Weights of a small mixture-of-experts language model, trained from scratch on English Wikipedia.
Experts: 672 SwiGLU neurons an expert, 1 pick a token, a sigmoid router.
Training: 873M tokens, 4363 steps.
Below are experts of layer 2 (counted from 0) of a mixture-of-experts language model. Rows are named router (the router's row for the expert), gate (a neuron's input weights, with its number), up (a neuron's input weights, with its number) and show model dimensions 128-191. Each number is 128 + 24 x the weight over its row's rms, rounded and kept within 0 to 255. Numbers have three digits each.
Before each expert's rows: a language model's description of what the expert responds to; "gets" lists some tokens that make up at least twice as much of what it gets as of all text. This comes from a sample of Wikipedia text that the model never trained on. Tokens count by the router's weight.

# expert 1
It responds to: Sentence-final periods and commas in prose, plus capitalized name pieces and place or nationality words like American, York, States, Street.
gets: ".", ",", " and", " S", " A", " F"
router:122161088140146119143094158136133115117133138175160115093131148120171148168110092138146182169166162129123162120112137154137139112136154107126079122129135126137107151093124191071131117103135101
gate6:176186109125158107124152141110166119136130130113153094118126144129112132139136098135122126163162116149102106095153123150084151094144106112173108169109134113134124110122133100134116170103129134
up6:156097213126152140110121109143115123114100162166123157109172089066103121121116130118133128122148124097127159110112103155172096132123121136116131150165151183117155143152115149145155111120134120
gate7:153083132110150123106104084181123144114125122141108124110116155135133116127105148128139107120108167152124108099131097081116098120102142117094149176163111117176143085130111107146118128143090102
up7:098158141143144135134133165080143154164107157123107157141130167150097166162116161108115154081153146097165150139147105134142133118146125135134084111123113130142137120165139175107108179130131102
gate8:168151101076074147115140089140136194130141122091133099117091117142123124119117129082127132163097134160077156123154124130130162132126144081142126139105165137143115121116112153099137148110155135
up8:170142101118107112114182105150166153138147162129154093123146126144108126119107110100134123160124122183107106128144157157126125142148173113133141127135155139152132101161125149122126153120149086
gate9:082161116100130105126101126119171095134145085135090130126115144107089111125117081097118125159139139141088124087131105097092171084117156118167139124122106099130143131156160100153148112141139121
up9:164150136131125127129160085125159111138146115116125122153111131126088133152096117133121158131124143167107131145144137072145162114170123137143133152114163107093088104115150147122119135104095093
gate10:141096167153147075104096118107123147125093146176140137131133083104133116099137125164088110134117124141142165169112097140135111130131100128142118140154147151163083091150157115139167137126160133
up10:149120100130102105158118101119152101080129139141136116116145148144055123192165151104153156123109103076141110126099113115143140137104129131125117142128103184159128111154144117149108161111159151
gate11:134125152104169089130136182125150117155111107172119081113129167153122104119139136146114154163132126151127141162113139116136152152126159119113169140112129153157107131156186169146148143109100128
up11:091119161125097165116129060145126157127171133139160143125143135086114136094149146115123106138142140138127116131142128149126063137109125158141167113139091109149183111127125096129099095103110127
gate12:118122101157131121115150111143137137131164138138089115107073096137168169104112140123098146147125137164122153109143132095170120162132095113097115158166110157181097119125160110098132137117118095
up12:120148092151138088142125146077137156136098181143068096181141122144134138162130127152108117160128104125096103102106131141114159120108114128130100146174129126141109073167137153101134102119133134
gate13:133146157176161132163109160129132107154151149126095129126108102137077143135116135119145129137141108129087100137117057133057120169128160127111114089121167108111103164133137158158068133138093140
up13:200129163100147124109175127156114124158134112118079152134150092144124134149107151112073170121139136072107120108094117170088133145143112126113113130119117132149128141103132157121072130107079124
gate14:158120168103161116160085129140132146135119142130086122084143070139119122127112133129135148136118107122113128100100134155187201092118124131124113116156149140151115127132134150075105147144162101
up14:127154142141146096127116149126125128120159085164122154122088111154151110153105148096150093108155153118119156096118172168140122114110075150125148146114127131121096134153143119113149190133141138
gate15:141143123108136094131144170116119116122125133112160096130109152121115140097172094139146143134134104087115145114105158126141128124139131129166086130114086148100146102135114113144122138121145090
up15:153134097138142112141094109133126093141150108168130093108088157129112140106176142135120146142153139117104062135129153117135116124097178150159135107094112161073164163147144108108133088155166142
gate16:094103169127119112135158141098101161108144094144156121156097156064154139151104145076131115100100134101120088133079132125145074156142079094154132156140126090156171086072113092138139155124127116
up16:087112163130145151106144120117128122140147090130100149143116106089135142141125118125135101148119119115114100158121102151177091106118141134151126132148164087142147159098124145156130163163100132
gate17:092113172118163140113130088161120165118120169183112103105144158114127142091072139162130172121140114124122119140131103132085121128141103120112141128142164131149129122147124089115113117138132132
up17:106143163119133109138176155161117160116128133149099105114136156120123125125090108134148182093152120111114090149099120134092135103150093109142155169119126137137113098143123108119104123124129105
gate18:155068144159085121162176135143135176125110107119130143156125147131095121155116070166139154143128159124119137143126137138098137115116127154164098158138137091127159128116130114105148095151119137
up18:142114142112083162108081091109103155140152145110129143143115104104171104109140112132107139150103153154136138149097120078133144109099111142110183123123151125160112127125137140150162138180107123
gate19:165150127126118123141090134135121106135114112113101123079128123118154124122127131166092149113096127122132133113128112082155152060106158113166093068146058070127125132120148110123124115157122110
up19:129119118088128132100143116105136095099125127106113133140147120119146153161108174127082146126128075104143144143130120110111135079109138146108118097180113065120114092144154107167129124130151112
gate20:171113108138086115137168156125112117167153103166165128174136092130158094114112124139132143131135136131106128127103146137126150113132109098088130128126117132135157090166118130159157141120127153
up20:116136144109139158095120084149116142134091126110118144110084128120151125112147119096107127132173140117134119132162081129162117141155085180174112068161104140123135141120165139131115110129118092
gate21:123183135140147102137125128127158108104126087112123161123141134089148125170135109110155140147135147109159158132149094125112159109139144097139151096136131109143175136132108176113117145118135125
up21:117093118101091147114173127124112129166167149113156117128118118147114134108081138114122102119100106156090151096109146102152126131125106126114136183165073124104105087112163099122102138126138149
gate22:105116101112111086150160121093102114167129098138132156134155131114130116123145103121122168134129132142087104112110120148132166107121113122110100140124133120160118104113108152115143127140113153
up22:135128086103127158157167148135104132122128147133162132150138130104168135117157139122134127194147141107127115146137165091100152127154113092171133141145132108152100116084118173141117168133125171
gate23:157149139142087145120113123161089120105106135061147110149174117110122110120099132121120128127133136148105112135144128117141143169120096124121121130155136185052110166116126160130151142144175089
up23:147129149133105117127117125085111120156130142067106131101139078175102104110151132142145125113151152138159123100130115062126127120136117169119124141146115103117129122084128121144159136117129104
gate24:174108146143156092103149072108119147127127115107115189136115124151126139155105128128130170168104136123112149111132164164204126144103159115105115180106148112155150142149141155126130101129164090
up24:148168116103135105119144151161141145101148123107129079128144197082105123143121178123171135115115148101180109087135122103089105131071157148133149157113120088128117123122110107125091134132114154
gate25:141103151179072122124148124131150133109161088119148115092166133100139104124133113142117133125130144080172128118108144151112094094138156106158074112159124141079127114162131145121150127125123137
up25:129119104141173176147139135104142098107126163125127123121168129130107144116131111134130118134132166129183135113137139166156150147110127118127129155147161132117135149125122133114135126104084123
gate26:139118131170112107123093129143150110132093112120116116144077121105169114055164163092140147135136142156164123137121124147129179136135185118148131122131084184171101144154126110111135105092106130
up26:168146101111134120132099088111165079120147144092089101120101127099145146090172163119133121122141130150182179116146152114119126188118168091130122143146130167111125115113164143138139135137103141
gate27:177143152103116129141170126086149118138139126134151166126173139085128124090148128126106112109128121182116153085109140155123137108138129135157092166139131142119152174136113135149094119126150128
up27:101111138187106103150125121144149104130109112123136133127122119110110135129105092158135153127134156113120115121104162106143133132144149078106109126138127100115096056109093139149124164122096131
gate28:127124172116111152135122111150150092133131068062125144126122108115175121143105153143125128129117124093155113104143156139126153112155148073127121130116134139095146146130101133148112118135126142
up28:158136104148139130130134136149145157130143156134131091161128159140097114098096141156159105127141150131150136115119161119120105121121128145124135123092131140094134163149144132119135150128148107
gate29:119106114150123122130101101129101127127102150086120130107078160129160157127167172136120102155148105135117141104149142107191171133104117104137056132189131128151095118101161146140153140140142135
up29:137109201159122140103152129113131126176155121135169113189124092124134104145087088109136113097161099107135114081147128173102122110157124126143118080108152123141097142122079127112124111156109116
gate30:074145114150130130145126131172135136129113117131120149170161126121140153128123132153101117118162122147135147157138107119145145134129103113176175129106105138131142119169166107156149131133143136
up30:150152127081146104114102135106119136133146124118095190109128087132097151097111111156134132094119152116096128100134185133157138117121121113120084158105111129058151084125147131143118156129147162
gate31:104153079112127109130116116090124115139151134118144097094119159182167123153148141169133143141136103126092125111119124141125108160162122118140104147108149157121144119140100091109133135134135103
up31:134107109125154151151143142154114140136105137119145110099119130131109111114158121150089074130113113122086172133119162088106142124147138093120116144130188129154104177129135098125108145095135088
gate32:071130137137149079146121127175153132135075125150161130154123142141123109107155133118156149155141144091098169116113081100103157105099124078103121146138167137115122154110151099101098130125146155
up32:119136115148069155121144107127139114096132162112164146110086112137113134125112171121105156136140132157148116136097134158122159108126145117150164117177087116158098149104149151139117113125096086
gate33:123128102145140113090132106146175153155118112077113123143075171189123162103136145117121119120127075112112126160115092142154188155133120085145088139172115110122149150118152133128099143121139120
up33:122121142125123122154140144109101093117167131167140127104148115069094090174114125137152123088084161134086095111123143109100103094113114127120128123113124128096151139130143080134155136155141129
gate34:131096113144129134104140132125134079166132133134116120181143125131121113159128133140124088189124124139092130157121157125091123138070120125106118130122108159128139152115103098145120133182155191
up34:150114081178134163124152126124099094111138109076091134090094139107095104118108140147122144122127108147160152139130097127141116124111162153152124145131129129112184110119122151122123131122115151
gate35:104087133149128156120121114129121183163185143118113139106155159103147090123114143160115108158118077139163095128152088107181118150113155133168118111097116133200159155109103177103095135134122107
up35:137149157146113124152136121086136072089140098120110127149109162149166122128104124090143109113156191122122133126090131103110100168135084140145120148133148116077088100135143148131109130143132125
gate36:139120093147115130165107144112145106133147122123132144053144107090147113130120099104148136140108076119168105162126159147078117099115148140125105112113113105135154170129147139133117117099119131
up36:144142150106105118124175155181129134129116096100126106105142115105153091120123143143111091131136128116150111135116127153116085118104170133135132171135129103133106103113171137146109124167139105
gate37:105097149173105145148104128116140110103094155116129128152112152140131073102159142116166097140123118113153139117104132156117116177133124137130130186114141180096175081137110133093097165135160124
up37:143099116119166115113124136109134128120169133075090100116126114089116161154122121115129117097148152118109126110089150125153117067133138130089082169163111132143147179067127130121141152119091140
gate38:110185141151135139105081123162114143131131105154106165131125135124134150131139106151115092106146154131099138157094124114112141167165090105129113111100191115150085136159087150107142094124146125
up38:172108130112118130121142133156138134120143140149148126126129126108120131124157123136121120148106158136142184079138148101164157123126163140097108106106101135163113107183149142097156108138145128
gate39:152136132144121132144128131125094092112136097132129123125112138114087170112115126125151113134128094155081114122138140137142125142141120104136100117104093162145172082066119159127079140126125164
up39:114131118130114110110139094139082156153136157162155123130103118160150125107145145097107119117138121075164136091115108155136136110125120159159111152135183113118100148165146151119168129123149083
gate40:161110188159115161150138080168153111131135164102138146109104122135085142126121142156143110091117133119117177124191147117144128117130156109106144127134110118125142099154109151143117150165165126
up40:119125127123128126118102071155115118138117127126143133149116121086107134102091151142131121114109122086129110151151125137131139104105149135158116180106145125131128139153105118152139105113125157
gate41:139145162103111195130093115126103132144127086121137118134099128120137147150135086149121129099135179113119119134108141134176136056159130153107123140110099070092095180090174183144145141150139144
up41:098131135115083133127145151138119145101130148168141173130141132105086125167167155119155156120128123161102153110187077135114148132126150090141117118147200178131145096135130136109139134086151103
gate42:133115109151136128139133156133160153097095105138155133120138129096135114083088070145123142164103069150168136142098131171135143126179129142124148144099085150118128146146131130112118148090110111
up42:128137136139138136111139136122115119157134149124104126152153105132108135153125151085152141118125189109083098111188151160117079169131111135131130108156137100123145137114144147107119154101136140
gate43:128094170134116121103121124096119109156080164155114108069157107147101121139105117101141128158113127170141122120116109184097127147119079163135118161118144134095078116113154213110125119140105117
up43:129123110084093120103092086125127153112163102141097102142119163163116150140120128165107098104124164096117111181142139091109141150144115134164112136121109104154162178111127094141137157105107160
gate44:100148138146099118167119113154145143127119109105115130168127136132142129131135130110129102117141126103125116094115116136127097168146129084137114107102179164095086145151129137133139125138127122
up44:067121117134132110080110087144134145134110121117145130134147133149153172121127084130132138166110077146127141132166160127144122110145145080130144122135163151111083140115156155122132133135162141
gate45:150132129117144174175148118109128126123126091128164147116109136076144112130102055123092154161128178126114173108070122104160150089119110156131131123129139151141157114111085141106114144123086112
up45:140153139183143094116124158152140146121149078110138090133098152110147116113131153157122111162087108142118151123128119158117105117121118137119147157095163092119136152123132133159116124107111136
gate46:113101134082138098137126129121190149109118130112125095113129089160152119117131124141159092104162131147158144099126126111153139189125126127131102119186126115132113148115117088122126142083169102
up46:119078127141134122131117125119133145126170112120096122143105100103152154125117157121166127114103131135153113112120133126168153198099126121071095146165150156105146151105123112151122128116134126
gate47:117121144118168114171141130114118153122122145113123118131163108149146159115183139139152188115129127132106089108136111116119138113096114165208128132127132128152126147084130171153081138129126109
up47:179122153092166135169137137089159108155108111113124115122151157108149136107164143138135180137132109114049131110147132114155120076103153164190153133130088102178155203146117129146102128142149091
gate48:153129135134135088134159119076150130122151126162156140157109156158133133136126139118158094131110115141103139137101154099118126105145114137194087151093141162129121108155141139106135119106139123
up48:132122075157124124112131132130116144127091067124121106152133172172138152136116161130142118146110112126125133137144128126095151158145166119157132156089113138158118168117159132112111079125105161
gate49:139113178133119149140153175117119124131096099119186175141157121163129091100112166118128148135139135142110063164134148121133142129146153150103116104143123137136071162090133103124116138153123119
up49:120139064083154155145109144124120098148153154156127161128128162072119119148127134174139127050152138097099144092130109140086120134132111127105133115104130131138087151136161156125116137157158143
gate50:124142115169122122143149150134147103121139124154195172117131112118166121175112128143124108165147128096170121119121135126157091133155129135149161155139115109129154137145139158120079123098141128
up50:106090120137128098142152100122153146136110154080133118115145120139109116100130118138117098081102118122082117112134138113104095123134107151107123098129136145158094089110114154145138118098127136
gate51:176125114153138103123143125147139100164111101141141126102180112127129144137129086139166117139119134158119134124136140135179091138136146116112131105119086112146120129100117117109134156149155105
up51:161133100164143162147112129100087135179109118132108141100111144135181138083174144113148167104156063126133121154147135092116122139101108102114094112112123142118128130106137119141091133137129135
gate52:153101112166126114139146122088112165109097157166132099110144176127162124177161135150141138109155093138152140147074105092111126156097075150112139142094109114093125141133143128089081171086151090
up52:128097112142115112076160104085156128122123158154110132145119114111171180145178144159116126117123123137117072130105089112071138173121105165077139113120119120144089150097143136094111129110103082
gate53:115132075092127120127188076106131118144151078172152122170130094163092128137136121146144115113121150128127074119164127117086114131113065156112150185125154118144116106173171145132096161155155109
up53:120168097138123148145174093158162158108111116129154119145106089132138113139129136136132119094129097152117112130161149101095138118167105154159132167137159116128095125097149084134103127157113079
gate54:137114148138153167133129103177152103138136177140146096126119113174136175130152140091141127096154154086102166132162126140119113147132117092108103110153135175116099133123162110105122142094131153
up54:101102139181156095148128136149106138093092157088099133143120099097130112130112166165135172124107173086093120101131152153137111119166140143084094103121118176119187117127134138116107122102177106
gate55:142172126155100075133125154101122141119150142157147144120118123137150139128106104115129135083081107128147146128151122127165127101126091174090141089108135113134129180170127101155119135093119111
up55:118146135119142135131174126108116081176137128100130143153112152122127122099144161125120106100113145090096170099131148141119177103138128160111122099117103190143141095142168137048170129144144153
gate56:111133078143172128110125070095115118139128113143137177104145149149160150080120108095096109138139127118110109163147141162108124144103153108094107143149114102104111130082097119092134112142162106
up56:132108153170085104107124159148081142145148128145109157115152135099117099086145158109135093149127111157144119157104141147151162132115181135128122135149074121156139117119101095129149147134138125
gate57:147155141105123111111117149129158142140120135118123126116123133144163079131138129125114151134155117151120126111118135121129153106115164132144147138145114138123143136164141145172150132150087118
up57:171127132131073051119108125145133129149127178126133166166153151105151130144084065148108156155113108105080123100171149142080086136151152105150123126104140142126107103158090116131118098171105143
gate58:157174089178111087128127141144137155107101096129116109142110107113118128163133136141118148125170116126125150114108151130132129126137101095103135149099135125145143132122150127127172139070171088
up58:148155069169137149139090121156138109151151107146127108171166103141108158093096132153161150158161105164087124113116175138117174138120122129120148100107124138126097099151118145127145143122138129
gate59:120099134082140131149151126091140083127112099115093164091162133163144144140136122159088132167156143146127113126142093120102159140157131133090129142139176090125155103131157173140118106148112123
up59:099136110115101147159137156145155145154149118168119142155143115156087136141140161089135146153139157100127141162129158083143131155122132163122162160139122151161103115131149129146130100134159154
gate60:120133163128078065144124134108143124095121138088122131110134127109113113147147101107154148136143072148106084128145102127125130063152132137105082125087119135145151130113153145102098119127093147
up60:145136116122164146133111152144137146145110157125094123123123140138124126092107116125099128114089148082092131143138127113134141154104112094156168141161174138122088175147167106151100115121127147
gate61:191139139131121132132171148143119105125133141120124139104140121099124147160140149108126138159148170126147124100109116160163110114134151102091134090080137098075127151139114130116130125151077120
up61:163117177126108164143156132081110123064104081133126119131115128144120136173119158164200104114130138143120115122137073129175156065167132087119122145115158089142115159128130152173147104155086154
gate62:129121128176117175129097141125165123141121102112117120158142125129176144135161143112147136095143136124115123126113099128142103116172116136085065117151157134136142102130122143111084144139127121
up62:101130104092098139103095138079134134097093132076102136111125067109123129140124152128143134155143091130129143140122145105112168159138116177125109125132158124110130156186131134095126114097104160
gate63:149146106122133139123085102110165149136096138110139173122142180112145081119092135141110134155104141096133103139144144098087113127095172131080153107125136128138188107120092142136119089161137130
up63:112077131149119136110126131161077104142118138126136123145159132177123127130173106105122151120135116125163138119105115116109143115179111103154085110157115127141120172151099123169112100118090080
gate64:136136113066124093040105104124116121173109160091097176129134132098159115115112139167145144119135153111124118136158117135151174174122096120132124118123142102108127138130058090174171134111130138
up64:129128137100136128117134150113123131155134147151118108103106121091160138146130156079149111117103100114170124168104091133135113107126134090131107113146164073146144102154109133118140160134117142
gate65:158155147086087130133094137100138102134134080090186094111109137121063156106132173151120098159159100106099151151167103158129129129096143165135146115155108151105114131125116153116155131094143192
up65:107146107130121146128184155119080131150126131099122144117087129098098154071114143130116126116138157157129123170094122165131147102144155129116144116103127122073123123123151143135127136101195153
gate66:125099150129147146155176136131111113099124093101169160141134082148105086148093103071121088131093086122094102114114108122171154117096116124186139130119114150128160130103167142146132117161135120
up66:157104110159143133120143157124124096161111168136106145155112135142075127101113139099151133157132114115136154176105166084126105111123125131091102111096089126177100100168128113105112158089099111
gate67:097144147098132165162139128153145135171132111135130101088141108127127139146093140153128122108108146134120105116093156163119182163105104113117090142132090079159141144149159166122126134136150133
up67:125110130152157161151112134133127131089109129127131139088130118097134144128087129110120115115130156146064134147135107144134134102130127139156094099146123116091132127158110140101130117136146114
gate68:133168113151127136116156121053101101158176107168115125114128149085168125163125166105139141134133118142129128101123153131111136130142134119080080124125166162111099106131148162129164145112138110
up68:164101116110120105119120142153116129101115153106142170151108112158088140159129132167137150100135100142125106155148123146165097116139151159121101088130121123118123126112101093130152084114161122
gate69:146179137103152135081123149133141085126126088124119099120096141136168148151115108090090114121114129119197132084093116148145124105148141133126105137132165134137139120169130118087107116106163133
up69:080131121130115121127144133085087171117131113106108094152116120074095091127143153157129167125146176111092113161125152134107133160121105082119108113130148132136124152131109118141156109077089159
gate70:164146127095108154108143153167127156116056121172134147152132141107112114096117095124117093156127166113154101120105131132111136108136123116098117132161100144102128101128154138102144147142097089
up70:119146137154151109138155099085146119152160135173168149110110131116109141121118159109135121122161134175094166093135135125122117110105140109110101120131099100146117128106145126171136118170122151
gate71:135135123170146122118162127150113134102124066109111138167120169087125181087130139113123136178144134127125142113109116106100160138116148119138110100116071139110105135067188111154109085147113086
up71:184112109127090122125153156149127153124149125126189129131129127185135139157136087148145073085122121101161113147128119121120085106148080128123094157132143126134102172111150131158117170114128139
gate72:079152141138169121109137112172151145137112149132120136122168118132158138121146141089101143125164149159123165119163142084147141125105127121120136162094090107112156144128118077138132133150123109
up72:126082133134115119130139120099086094140124140146128160157111141123069145095145125125113151103088131103134116201089106156110130172172094131129135157144124159122096072123158098093149101131165101
gate73:149127139123126114062094098124161130156162165127140139100141177177114147140147155143117132153151079105106132147094152115076067131155145123131140165089109130158099106132133125122083133122170116
up73:154091156148184117122165120107122103134095135123131143128158135143094083139159096146163138120153137101115131107137125131125119155138119117135133157088128136147129114088138111160128150127120151
gate74:136122105176125134150110091134163152166094120113115097172120100151104139136153077127109123141154104155173151137135105101100153159139129126140129124160144129125100109095155147134099117127131127
up74:138122123121174112068191104093114090128140081117104088141113108169126151115136149106093146130117186120113109114170145127139068158106107119135135116150118101163112146137132147103151145178124134
gate75:097100160096066122173159137194145097177119122121098129110143132141090132099141111146118151130137123090125118103132126125104147139143165113116150133124149118125118150080125152148072110118110105
up75:141140152167092138144128091112153144164093134108179130138117126107143136151125166148154133134111119083160130126124131110144113143161112152188095136093093133125126108117107089126120096108101090
gate76:155127095126165121103087115122133132181149154110147142119162098116149146144098103149118173150173123085105158124154167122136153155113176138143126128140114150126165114123109150096122124111122126
up76:110084130076141128154135156168136136128112128144140194155145156161167107112142124152125118151144159112105130115116152132107132149096092124113147087113117164090111122158118124161131101151168139
gate77:087104106095102122102121151130157140147109135154147124092111156104148110128114110152100128132075140111103113122106106154109083142146093100131123149130152110156119123130124168095180121149134097
up77:151153141164145091119151110105102142113124116127143111152148145144116130101121137146127139102126130124112075110178109111130084090158120121129116176136122104103146140127138130158099185146112145
gate78:131116116114141165112137176170087141105116083133138110156126138115137131110138133136111147119139168136146103100126156165154108149086137157148102169139121124157099066168105102157112055152158139
up78:153126140154129154131105156135061148131112088154157127191169145149133103121122094126100120147144135104154126144114140098153102131134101157165109119126081098139141088105127106152144116130131116
gate79:175134112113134133108150101138135145114118124130158139093116164095119135124099113132152142122116140096130109126133178153119206131108155153138133126131126131125136117136121116127144153147119161
up79:098109098093127129150120086079067160131116136117110123161155092141137136092164183139125123138102106143160107145147125150131107076185121101138113146134165136140126123133140120186120099141104126
gate80:143157131145110105120092118133134121126124113080139174122140162176098089116148101133180100150131160127147129139148151119109153117144122073112089167079111144137141087130100148117090109124123077
up80:084139165161115106094124154126123108099138113172136177129126131096143147123132159154158099161089141146154150134097113089153101108096113119164179137156184145143126105125115132139107145138103158
gate81:145151107129134131146144180097100125173104104148127122096091120094121125111116119138075129112144131111109108134116101109103139093115145110128135124147110088131119137144105128113136153134132116
up81:112121151108123093136149126112148133081132125106126138141128112162157159153094146112137102137048100136140128130155132082143150156139158132132151151120115126134118114120091136140137147183134149
gate82:148141103142136130183096140163124108141119108099102117104141117122139101184123123100096105145187150162161146083116128132149174118154131128113116108133150160115105091126109194129118107151133134
up82:076114111129122119090137085136124157151102102133120087177110148152116109087159144174132167134131130131127109160157139156157150119140108115130111112101130113162085179150130097096110108152174104
gate83:074179140124181144090117134119143151115139121120140164113147145153143145127129126115159098120202166084171120116118132108137184143174156140126158129091076116104108145127071136110134178157133124
up83:124131124112089093096143084151127132161101170116093085168103098101117150146149125168129142127120137124110148139110159119131102105154111123134098146171117076140095114100137122089127115172140144
gate84:165154124142151094127050106119145140127126113135109141108121127114133160152096122127147136115131134103138119122128152138131139120148136110168140105086160098139099136086114160098106118109133150
up84:080118164085133165134111126123126128150101140067120165144181178134122150080146120148108115133129114127095100151139140115151125157137117175131154129136131152155145102103132129133166161116097129
gate85:105141085149182164185110148130152090133113131132102152136117138102164147159156114119125098126145085162092097124112160132103149125119124082111134104118135116136145112140138123146104143109137122
up85:138100106126140168133138138135118119173125119148148115101118118145093122158135140090149128174175106127090141112138125076115150122130123140122114125119130159108118162138133156165135131133114133
gate86:114085136116112111147085151149119117116112139150128135189173136102083095123143136127107109139135171093108100163126106146104107117118124137128115097168123141148108147137136133130099114119191139
up86:121130092155157104146109143163122155148151114160140117121098118130135181142144118146093077143155106127124141158106111142136167102129129100135117159159133136110128118167134122154110113072123143
gate87:097140136139130093130130126140119087152146117085116112128142120132148165141144155128125151142138129111097102133139107101144155140122132137148149144129140173160122120142125198152037171126149170
up87:098100106112111137123084163110148120124123144133130129117152213095150099157114143107153131143136152128180106109107127114124116142145174126147081136105127109142121133149128193137104142114135160
gate88:136141154148126094168133132117113122146155085120103135119141144165140095117113173142154140120140154125124126144096122128153115152124139134131101083163082090115148092130188112124150087120140122
up88:118082113145119173104107112133102144126106147156116135080143114124097128088136092104128095106105118090085093140134130076134131144084143145135121166094170116150116147160067134146130150143146164
gate89:131120107109087196103123157163162103125145133136164118111113117133114120154094134157120112130129105132088109066100124086082158095143100136130130143122105125106139157142086132101138144148145131
up89:142087125157121094159158087138143143072110102149145121127166149156143176076160107102121119146131161086121107170115133136090112131122146154162140116144159131115131113153144090121125114115090139
gate90:173120114154156161120122118137084163113130141156121147111151130116164104146144137139122120138113140109136120105154134117152133116109099105133128177137115080132146113105118155119109107090080152
up90:116141128134139169157117195101119132152125144100101125125138144123100112125106108102106154104166120141115149167142139185118098172109142154115115101115132111111141124197116115167131151142141123
gate91:172162126174157098147137126133097113118111089126091156087093167120155133135121164149119111159142117136147108086161117136157136092156133142166157154097128133158149161126104167150116121110108114
up91:125098100108109129116090123143123121099130121104150111140112078156153139120105103129171134119090141116139149173117152125136108128118099101139086127146119134132144095124113114160144169139106152
gate92:157147101125114128097120144118117140126097094083131117135157144118169086127112136133140124102123089117154128117134144148119143109137128089159073129166094171121208148134131142122124110096132097
up92:120162144157124134132152135149147098129092127127111118103106154129136111128140164168123150118112088127056143101158155139065108106122183080102121136113086132182166166119146128134109116102172101
gate93:111135126125140122178142139148168126139132122117111109100123146154153166163115132107102156122143135142125141133171155107149140138144121120112118105136121143097157110147153139070123140158150161
up93:094177101121109150185126111125132157125139106104128130139132088090116131134111121146099160127093157154140139103142165092149112119106153110094126104164167130104174136142115113156059150126110147
gate94:118100096107147092135126132104149106162134134104144131150089128108109114151136125143123140125160100123124142106144158075134094107126138150126137123142150110129100153162124184131132135150107122
up94:141117081118186090120110105113103151149120172116111156116094072162120125094096114145115101166124131127104143111176116120145157116133157136153111151181099111098128108135151107169102109121149126
gate95:157104143146094139135108123131168114173109100117132140137113194102187107142134098152108174163166136122165113138126141133146101117133124117108131129135119130135146118122136099111094111061136107
up95:128133137090081133135095155160184148140135158153114108138126165124133120149098117098112090138114151153133134148144107111114134154120112100151122109100161112155132148112170155088084132139138121
gate96:078144088177149099144098120137152168143110148094117121133102139100120134102129147142156102127108132136088147134147157114148115075130137113124120112113118176127134103129096143130126100113141097
up96:116138137074124122128132145122124133141107099098154119112166147093149145124114123107111112166125132154152087140151127082127111143158177127119124154118151129151175173107066118102102132158122112
gate97:133127136122168146141095152098107096150101121103107161119163091156127163126120125093109132114118093107071118125120091095120177120131122106173109109162108096127156143090174141119122046128107117
up97:148156129152131163092125105114127105107125094115144131128185123086155144133116126135143160163080115124139159111157113074107109125159095126070157093153088119127119119120116075177142139132153172
gate98:132122112089144117115139133153135099167102120127126102128119117118152114129118115118138124081126149092143116148103161104133124129122159107143122126111138118130118149114139172115136153136102146
up98:148116130121124165102099114115156120101153168121127057167118168156084168109102116165138135075158117160158106161138132107100111161110141135145131136102120127116131139116100131127128136098168159
gate99:124103120086134144120102182124137137134181119076116097136135127144140096129091148107168138071156108142150129105092146127125131155085123133150111112110130127136111125146127152136076145121149096
up99:120122116086186114150118137110182121089133133169149127100115118136131136130071145158133173088112191131113154142115129095164129085097138087126104113112120137154108119131120140146118106138147130
gate100:142139112116103119155144163142127120133128100118152144118150107128144129107125118117113164133114146098161122092128148151144111144111129113124125137147097093099143141083106127155138172112167120
up100:132126133107141169144167145134142152149136124124091117173163141144133112120146141155147117099145155130119092113132131109133132121142151104146156160104116141098137121150155121135135129153120099
gate101:163158103104153101093144143148105108109133115138089128148122129114140100168103125113102134136185086147148163155127135159154161122116125141133140155123119160125124078121104184133184122134128168
up101:153156147166130107124119120119092119082146085147152133143099118133113097131095109124115106081170123112123127100109088127163118152125144150118143130119068159124136103106135124115151102132137208
gate102:120173106164146093174147143142122125105141139146121146118119133191102078125104154140151126122128140135148140121146154100146194176119109106120125078136102124114135153152169155104126114119092128
up102:136139091133106104092101119110152119094087140111127159114106163129159138112134172153113166109151089141133135084135135128114135114099088153100149158096126146103102134124132147111182132097139100
gate103:122098161106139145102144130114114111137123137081121095130148156117095137144082162141106142093168168121140147128142133109170095122114107130158111141128102137148090136155181139152126135115104139
up103:090136181095119100143130136132105145156128142135177124161082122156063118153137157174102123111117142109119169130130117121097115116151126114137161146134107087125111140121140125112131164132135132
gate104:141100082151135148144137159111119135134112148128126106141163161126144090164167144151181134093162140114148161127129149127115099133161114153096144156083140197158120137102134136097094149136150081
up104:149152107220127098081137115154137163091116126124124119174120119123143108115131145120143109131142162124157155088137115101110100150151152135119127168113174126108103132102133146140105141145152123
gate105:116170070171131118115156142100125111123116098142072133095099099114116136093162136146154097127130164148163141138131145113143138161131102112120144147129089159127106167121172146092126124089168124
up105:157146121111145099115156140101109116132132089096099148133136138165158142146126113140117111108121093139116144157162152119105153139113135131145131118159145112168155160170112144116091112158086126
gate106:099117085124128127163116118129124122132130137126125144130164182127134129152160132114141146142146112122148096141176110112167156142075118114112110120109160121131125104162100110117121111125137107
up106:127075144067114156149109120124127110120150128141159129120106147105173171142135109095109121121081153137107125139114122084133177123153151123105109105207086108142164134134121135135118167124113160
gate107:127130123129138127113160079107127094132127136092086115132156185132117122116142153094100164098150171120136105109133101138100111108138112153182094129097153093121148116108128139131114152154121129
up107:146132159135124088129130079164123164123141150122123173081117125142094083096194126112132104121096141102133138110120156107098124149118140162173091128141135143155093126157150162120107101134124128